{"router_score": "softmax", "normalize_top_k": false, "parallel_block": true, "grad_clip": 1.0}
Below are experts of layer 4 (counted from 0) of a mixture-of-experts language model. Rows are named router (the router's row for the expert) and show model dimensions 0-191. Each number is 500 + 50 x the weight over its row's rms, rounded and kept within 0 to 999. Numbers have three digits each.
After each expert's rows: a language model's description of what the expert responds to. This comes from a sample of Wikipedia text that the model never trained on.

# expert 18
router:515550549537430574556559538543513539540450471523446512516457512443482544417580413455478428481487453454581447450469439520487437462542497526551504571425465421498540433535539543507581454582489537469532462547543459479457474423576559531459464479473570423556469570446544414480485549520464537442516438438547505439480458569430508435478455521542564549560561561449478563454453556564559548437558543543519540538537421516430426564553450444447557546429483491427448432602514486498472508449419542443433559539529460519554508471450432532583421439582467480464450544560454465483537544574510579440
Description: Ordinary nouns, adverbs and particles in running prose before of or to, such as part, well, pressure, out, home, south.

# expert 6
router:516500546531489563516510503472500532477484531510425575565493517424500625449573521439502512480493470468541403422471471539467394495522548475569471553455445444548521407503567540544583463550573543438413472504559492467510481409534567493450527459478566444547505514526515465521500584550503548444476454437552565438612426548541533454447475552442493522565477534504453517452528529520515544462582559563388347526584485594484457523573443484448511553470456454403466446577548504499496504560442563505454534551479479454508409514454396531500406466514497525462445510554483455462523559482605539456
Description: Final word pieces, usually fused with a comma, ending a clause before and, but or which, such as er, / son, / -ocent-.

# expert 28
router:551550579425418554511556528537480539512457437517448525574470573486467492441573462441633468455499448478518453488463426369395438485499487507498505562402533387525516498513513581457554482492498543473456475509511477449403518475558526549467531572482555449443513575472542451421523468419450554463482444489531482462503490504480561456429438578558535526520522487481498582483417545533603570451554532535492493597500378493501463580516423452488530554465518548447489461543529494550525525518441513462443536528566456450520459473437451586459655473585456458507470535571496479540532533571553514442
Description: Country and nationality words, such as United, States, American, British, Nigerian, Saudi, often in sports or biography contexts.

# expert 23
router:545513546458425574546560532501546528530450494540436529504438535442475593420596429418526413464470465438563446464469426525516431425564521530534461574420508434537537440541525562504554480570487550479517472570487458457444463461580564533466436513496577423543488591474543436495509556520463535426507429454535513424536456576454517447468456547539533555542562595470486567459496586571534560438587530538513530533525452550419449579578461457427510541441466505454460440589531464520483533488427516449449546532523433518570502509435436527525468456570466459444470547563469443489547550592521552439
Description: Later pieces of Slavic and Thai names plus place and institution nouns like Park, Corps, capital, Governor, Fort, and number words.

# expert 9
router:530539560510427559567563550528499551519432528537441498503459554455473534409574438426506438473462458455611464437453441518488478442531533514506466572425486438539540456572536543462572476551501566479511482532501438474445471416594570508493464494543586438538477584430555415458537504502471536447499426430543529427488427557449512445469481507544538570575560541464488559454458570551549575428550535551515490555521409528439429545555458487438547542449480533397450442558521436528503524525425547423436558547531475505557516483422427549563487434577473438449448544551488482520535544576499578437
Description: Content words and name starts after the, a, of or his in prose, such as return, different, interest, similar, Los.

# expert 20
router:529513521475467528579505532484508545551390535553479489533526498494488525413554485446460430454501484493606415477530435518449460441492424534471481595463509468522561446503509492501580449515555523506461457527460459502440485449539599512529490534441558416558513573489582478540525494486469547429474452452568486469454468495472483439442448462513534639558556542413455537494563527543406515460520503542594558545497470560395453507558485464436555514472463503493394475540486483443478503411408561486507521523509446484630540478446440469492597452608516472482484602544411531545499541657489510421
Description: Single capital letters inside acronyms, codes and designations, like 2010 T-A, STK T-A-IF, G-B, or a name's first capital.

# expert 12
router:520566546501449555565543515498505539517422532544448540529436523467500530441568446456511468484467474447581422439383456509519463459513545539491498561440509434522565442534516538492586533543474543450442485535484412457446454390544571515571464542500507435558505566458600429519567639543487559432457450485554534446549459555472490446494423524503541554518541526449498592462498541555400624420531532515548422528521408577435427566567469487434548542439527527449459460540524516527494505478448577454492553521580501550564564458443468500551484485560467471511477566563435477469547501566490554415
Description: Capital letters or first pieces of surnames after a given name in lists and tables, such as K(ailin), Fitz(gerald), Cass(on).

# expert 2
router:537588560511438545553513490488476563492476499506508572495500492472485475514527539450488511707511466543501573509512449458540533463580474523545549511500543468538566446566507469491519579527543522491428520513501427496524503507524587465622454476483522522491385497514492473674438491543451533432574492531527425488563504483558370470550509424518469457503529489456444490464412502519423529538512516543396488530389498485524478514555533444488503427480576595445471461485461480485421527554500458535427547519507538535531390377483469549443423480487444498483499519538487454559485496471670509476
Description: Prepositions linking noun phrases, above all "of" after nouns like one, part, sphere, time, plus in, to, from, for.

# expert 22
router:498531545488412558536567578550584522516412491549436498494471603462429558402568460448521434439427449468526529493461425569518509452539456527502480579429509456497576441539558554480562508560521554489564467525506497488453497454586557513491481513485563440539489566462543418444540564512447556466492424431566545439483456548462511466483484486519541561528546519464494526476427557580520578444553547545507582580431385501481440529558453478455558531447424491455459442587552480536500526438433552406458566531516492549557507514413439535575460432584462443471459555564441449523551539552484550436
Description: The conjunction and, also or and slashes, plus single capital letters starting names or headings, and pieces of non-Latin characters.

# expert 14
router:497544491572512468511539517454589488524539600477453504505487562463518573361565437494501461614497506427534473473443392457475509507515435511525437536472489454579474465559503463483516404587600535469671467549455484439508502430524533494555487475573548481597496513510496485471593521449529532443399439399511446482422478577433370476487424525456507537484527598415489506534563549512541457466512498547557559476568503510384464586583480537492512517472556488485482492517559532472469536514443537472519567547547581531518462468448475491513365480487579464503485518516513470505492488578534481489
Description: LaTeX math symbols like $, =, {, closing formulas, and function words in technical prose such as if, can, not, to, for.

# expert 15
router:517541555519429582586563535500547554508406473569432504509485556450449509444560452422451417483407431474582450419457458549495458447523536524474504561433552468508517456537521556493547522552486566480503466524490473520461467449557583493523449518537597443495472560434534420503512525473462545437498438456558512441554422506458497445459436569558549546557566474463468560470496570554534602437555534537514547546491402569449456528557460464437543534422441525393465452571526428456470529492438540429452567535533511544566538528431400512537536437583490506471438568557467473540533544561449572432
Description: Word pieces inside titles, award names and proper names, such as New (York), Laur-ence, Act-ors, plus Hebrew or Greek diacritic bytes.

# expert 21
router:528496522539474498559528529566564534542495549532429496497455531460457533413531494463522457460494463504542451438501400497483551483557469583736500564480426387546523449572511510508518470519462551523553488516498458467463466428547542498568450525435541424441494544482567458461467533428481545467550444429555505456475475565457510457480457456519548579552538575437460516478578587559529553428529499543521588554459456512455445512518457453472544510452438571436452460581549492551472547387435521395452569548541428474579532443454487513541554435541454442498465525507423484515518505569472583479
Description: Small numbers in stats tables and chess-style 1; cells, plus nouns such as office after post, season, station, No.

# expert 30
router:520544562546436560552562574529563547534442499546429562514452540462470544404566423432490446457470456442574493441487439502519460463541560522522495576429509458505555439583569522507562467568564559444539491542492468474439465444576570507495461473475577436501492574428539429487495566487479533447499417423555519429500407557443509453497462474553576559557570530453481560473487545572556526425562544544483547544520420536455447540544440472436539559449482562452463439589522417491464525455437562404450570529516530518566539499446424553572473444578488457472449529547481463494545521575496568436
Description: Function words and auxiliaries after he, it or which in narrative, such as such as, had, after, was, his, never.

# expert 19
router:524555546485449574536547523503482548500433543533459492505446499442486544421525460436501404473488442489632440466534449463477394427524474526477480572443471443558557461537510519451579548546504541441421445523517395435461451445586554500536465552528552416541465555456558409552489446464470539467508436466545532451521444548425509446477440557539581570540538522454478570455424540554556589415581527539505566532480462580513439561585460503445541522414514474451459477621523476453520520491434505454481560531527475498563539480441426496570529438583473468518443518530453467511522511612478534415
Description: Words about careers, teams, companies and official posts, such as appointed, signed, professional, company, Department, Motorsports.

# expert 17
router:505503541599456565515525508427475522548502435570458459554499499449491505440556469446466512477506492484515455425538448520498460506578476531492538534424507461591493538606538524551533492515511555516530487509636413515477490443532508471478424581549549460437458567454487471475443451584475516452547426459529483479506469535459563486575493526644507553526528536423492631528426543546583433434515493631352491483519416483410467505529460434495535612483515512446383489596516489495492511462477496455487533533550460495505486525465460512531558431527474430462470538575406430468575510543555582466
Description: Medal words and colors (gold, silver, Black), number words and nouns opening a noun phrase, mostly in sports results and award lists.

# expert 7
router:481555513477449540546544518478502525570363554542447440546471553472487537370542449455450474497484398569505476472544402530533472455532561496568516579443502487427533462518506523546582441535467547477550458525537379495481446498565532489442457537521557423551424519457563443437479443520482497449480428490559518490464464505435472485460487427570513584579527627442517519517515607549584537453569547569559556498445505506482415567499499478428495458440417482440486434611542484454519502466450532453471559492488467554545517536475425493550534492540504504426393517562421448559466518555424492439
Description: Short letter pieces right after a word's first letter, in transliterated names, CJK and Burmese text, and URLs, such as s-le-eves, h-tt-p.

# expert 27
router:482504532449441538547544546550505502515433496512443535473431565478492561420582435448489441379481477454664500460435459512556490489503566485496501563451485466487522470528507544475556462557485504448500515539542461534449518450569534526474502484504560454586530568435519419396496575514519495460495459449541610449474435557435552477422494508527573546525563517487527556485429525562617583438554530534536616506494376520436447496514461470472519530454407538447482479591454368540479480442438565400474546483494448538526496525483410518584461472562477420467480492521470499524501541577490563445
Description: Prepositions, modals and verb-stem pieces in biographical prose, such as in, would, could, reached, ins(isted), sec(urity).

# expert 13
router:551540562478417562584565531519522544517443507545429527527446536450473549411570420436547422492467440457557474463470443537483437458541495537531438568423465462515528438566527549521574493558499554452496450550505453456467485437572534556509476501526564427467459556460565431514498523497452569438486428439559475427469425569455522436524461508529553578551578536450455594455491567573506553433545536552499519554514429574471438529562426474429565564439490545429458437569551476490503529510417557423435566521548488548559497496427426538560478445554484452459443549557442463480557530586526574461
Description: Function words and nouns mid-sentence or in infobox fields, such as was, a, same, anthology, purposes, and blank table cells.

# expert 4
router:517535539472471592535526507484572547500460500535445490581455544435465560401607441446486444472460478483617446470489455522510512440538487539554535580447485418566539439581534483422561464554491584408526475538497463484469494450573615491521462576448596408537465556461553427521454500525480555452463422436557525435488439572445497468526477528524522570547564583473483585464465551524593547450546514521493482538465471505418431538583413453451523538450450485431438451606545488505486523512459521432436550536510513475552444492455423524544477420556504464424454537575494490512530536576487564471
Description: Verb-ending pieces, mostly -ing, -ed, -ating and -ized, completing verbs and participles mid-sentence, such as learning, speaking, deposed, quoted.

# expert 25
router:524509540479436553577547542568524525527435482515425509507433562459459560404608419448512428477469454464590498451454432504532471479549503513492492578441454458491569445553532551505569491561496545473507487564527476504471509432579546510465475515543556419529496564441536403447478579482494529454551418455555552431482438561421521445473451490561562548551588545478481574489487533577553554427559563539522513543508423533431436544532466463453554548442463555434444452582519470493492516454419555438458568523512467514542472486425410528595488439569439404463451535551481460526544560572534580431
Description: Pipe separators between cells in wiki tables, especially election results and sports statistics, next to numbers and names.

# expert 8
router:547440524437490521556508520369500513513503569528447396479535469466465567459558377438627445512490499494436435468538492475547447466510477608549498518431453491449527487530607541496526431473563529426500444555497501463457465478526534540464447504582533392439516522541571473522499611532454504483547469484513458472491445511515505437521467544605481562598501524498418508489563537534532472433537494502424536618532537493484492555517486481527705544466441536491406438531526522431532474431462542448516539499510423509542458540445480529548436459520504483413504583565457403538514497505503535446
Description: Abbreviation or year pieces that end a sentence, like B-C., 195-1., MI-T., initials like V., and separators such as |, ;, ).

# expert 5
router:498556552561502505522516509472555536490425537506471457529476516470502536430551415464541501484545441528597497488476534475508377448537505501448415570512484525515558521509502463456549543598397525510495436494448473438538410442483437499510495589449527455449505556492575428481506658619500590436507478441522487476433463514527494429516479551498506557505514652487501572463367513496441519486465545568489371481539516488396438565527469523411472510439511453508468472498550508556451546565475476506484497492472476527516531530445410529591567455618427526441485571517499502535540477527575599465
Description: Middle and final pieces of names and foreign words, especially Indian, Arabic and Japanese, e.g. Raj-put, Kan-war, Wil-ay-at, Thir-uk-ovilur.

# expert 31
router:504509518508464550461502505642525531522508405529535595492425572483478516452527486464561500465446495501580552471473515466478489529483550477444473527485618481468485474601525557570531545514579538495389489501442440483454485465488529644575465503458514448439519480412533447452646580413508475476467442417523533508444500534478550526428483472536553475536561509480464527482534517541450546473517555475545537505485484535452434535519459457414454569479460522489482491535485420427403509402423570424497532534485556532518588490483463526661549468539484441449464535501507506373551569570550553452
Description: The word the or The, usually after prepositions like of, in and to, or at the start of a sentence.

# expert 24
router:571482542494471498529528540517516580525485600514491423479478514509446511486492364505582382509459498493484502452450421546567379496545609532536392525465575508458535432518574529451557479515588532433597459534527502498503408516566540418415487478628502455424470562457623469543585565577491525490533477519497477481555389513437580476520474503585568577579504476524486532422541488509574505436533512494616485565493512502515478504467471520464613518416452459507474481497511566421474524489468533456487532541568489468478529517421494488565532496517479481483465563563497428508542525517417516464
Description: Sentence-ending periods, often fused with a word (s., ed., ".), abbreviation dots like Ph.D., and table cell pipes.

# expert 11
router:518518535552443550567557564601534525533450496521435452499441546437488508424568472442453425512473463404538456435503455527534540432518487566466487556428437471510559443549513563455567553546503540474524487530510457497468464457592533499500489509564556411522516589456557433496562508523477539428482414443537524471483446586472486432424471530533523589518540541446482553453463576568492518436555504532532594541489445566465427533589432459421525553427512514405454457572564547509556536511422511420437570523508494527542504480414451557574466457576492471461453555559404493499551594564453535406
Description: Word-initial prefixes like sub, un, inter, trans, anti- starting longer words (sub-strates, Sub-version), plus some other opening pieces like river, val-.

# expert 16
router:539538552426435572553549528447499566520449519527455505521423573471465547453563442442484435503474460471598474469396394515514465432530534512573400574441464386555555410541532545501564460539492557452445490548552475460492443385585535525472463564495558426524492535420514458476528482438480574462464437452511513448505468558488542441469443575550532537549573492483486571480469555536564545444513540588500503535513465561476433557588469448409529534451505522444491455600535411496507564520442539463430538532526444513571528482452393571526522444544469465469445540547460454487528536546541546426
Description: Minute and second marks ending longitude in coordinate lines (′E, ″W), plus common words and inner name pieces, such as family, located, former.

# expert 1
router:494523558491432545551556567540534526516427491533428535506445582461482566408581447436503440426468460459622465457463455539539470471534535517531503582433495445495547462537527549465574451557491549476509489543534450510439472425579567516506485510507577429543502577440536422443504576498500525444519436452554576438491429551453542460473483506544556565541559546462499575472446553568591580427562558550516556533510397534443443536545444461445539544438432532432465453591507449513482517478438575418456560507515444508548512518443404540577472448570487442448457529549479463498515551586505567426
Description: Assorted word pieces and stray tokens, often in coordinate lines, sports tables and names, such as Fin, che, ugust, 0;.

# expert 0
router:524533571494434573553568564535537540544436499528434522512438550447471549404561414427552442471478448471571477462459432520503465463552497503496482566427506450528561451546544555504561478568506553459519466564514445491446488440572563502478455511526576415515472578432530424479496552505467540437490438453566519428483434563438514448483452503543556561565553529435469587459477551580543559431556554554500558552507407542448437537551454455441557534424467546436452445596528438511477526455431555432444558530519463508549487481436436539570489435569448421449459528558463460501540550585504568430
Description: Tokens in tables, infobox fields and list entries, such as 0 cells, = heading marks, discography "chronology", years like 2010 and 1918.

# expert 29
router:458590502515459545527536514587599490587499501564440672557493506466488533492502408461461464580464439507441365498505504599504541458497416475458440523423416544488515503520521604513495469496458522519558451589611519488445458482511507495455473541401537437477473497453516496455447434553458565475418464475512555445444456547381498442554530602505527539536550493450518532481555520578619459444489528493457410505543478550440484520510489490483513595465562586521497473480496549471532504358494512455426493489507507460566563491459481542501489506508477401449475477531541533423583534539470527503
Description: Line break tokens, mostly ending table rows after a final | and ending paragraphs or list items before headings.

# expert 10
router:521536500423475574511522531525514532564486518547471635536538515469526543502494486526563477545476479417342490438506534465342475466564506513516500514423489502536495535507526548542494577469492573540423384515500532514478334488487489611526440463413523453456490486440538540630411425506460535456531462469506428439487498524423360464505435621516564487548480501432483508455502560535501405450523533479536466520471530605498511474516487510473552588515597473521508462496537539493443513513478467501498493525555427485537520467503524522540553506470515500491449541567499507415653501502561539498
Description: Line breaks, list hyphens, table pipes and == heading markers at the start of sections, lists and paragraphs.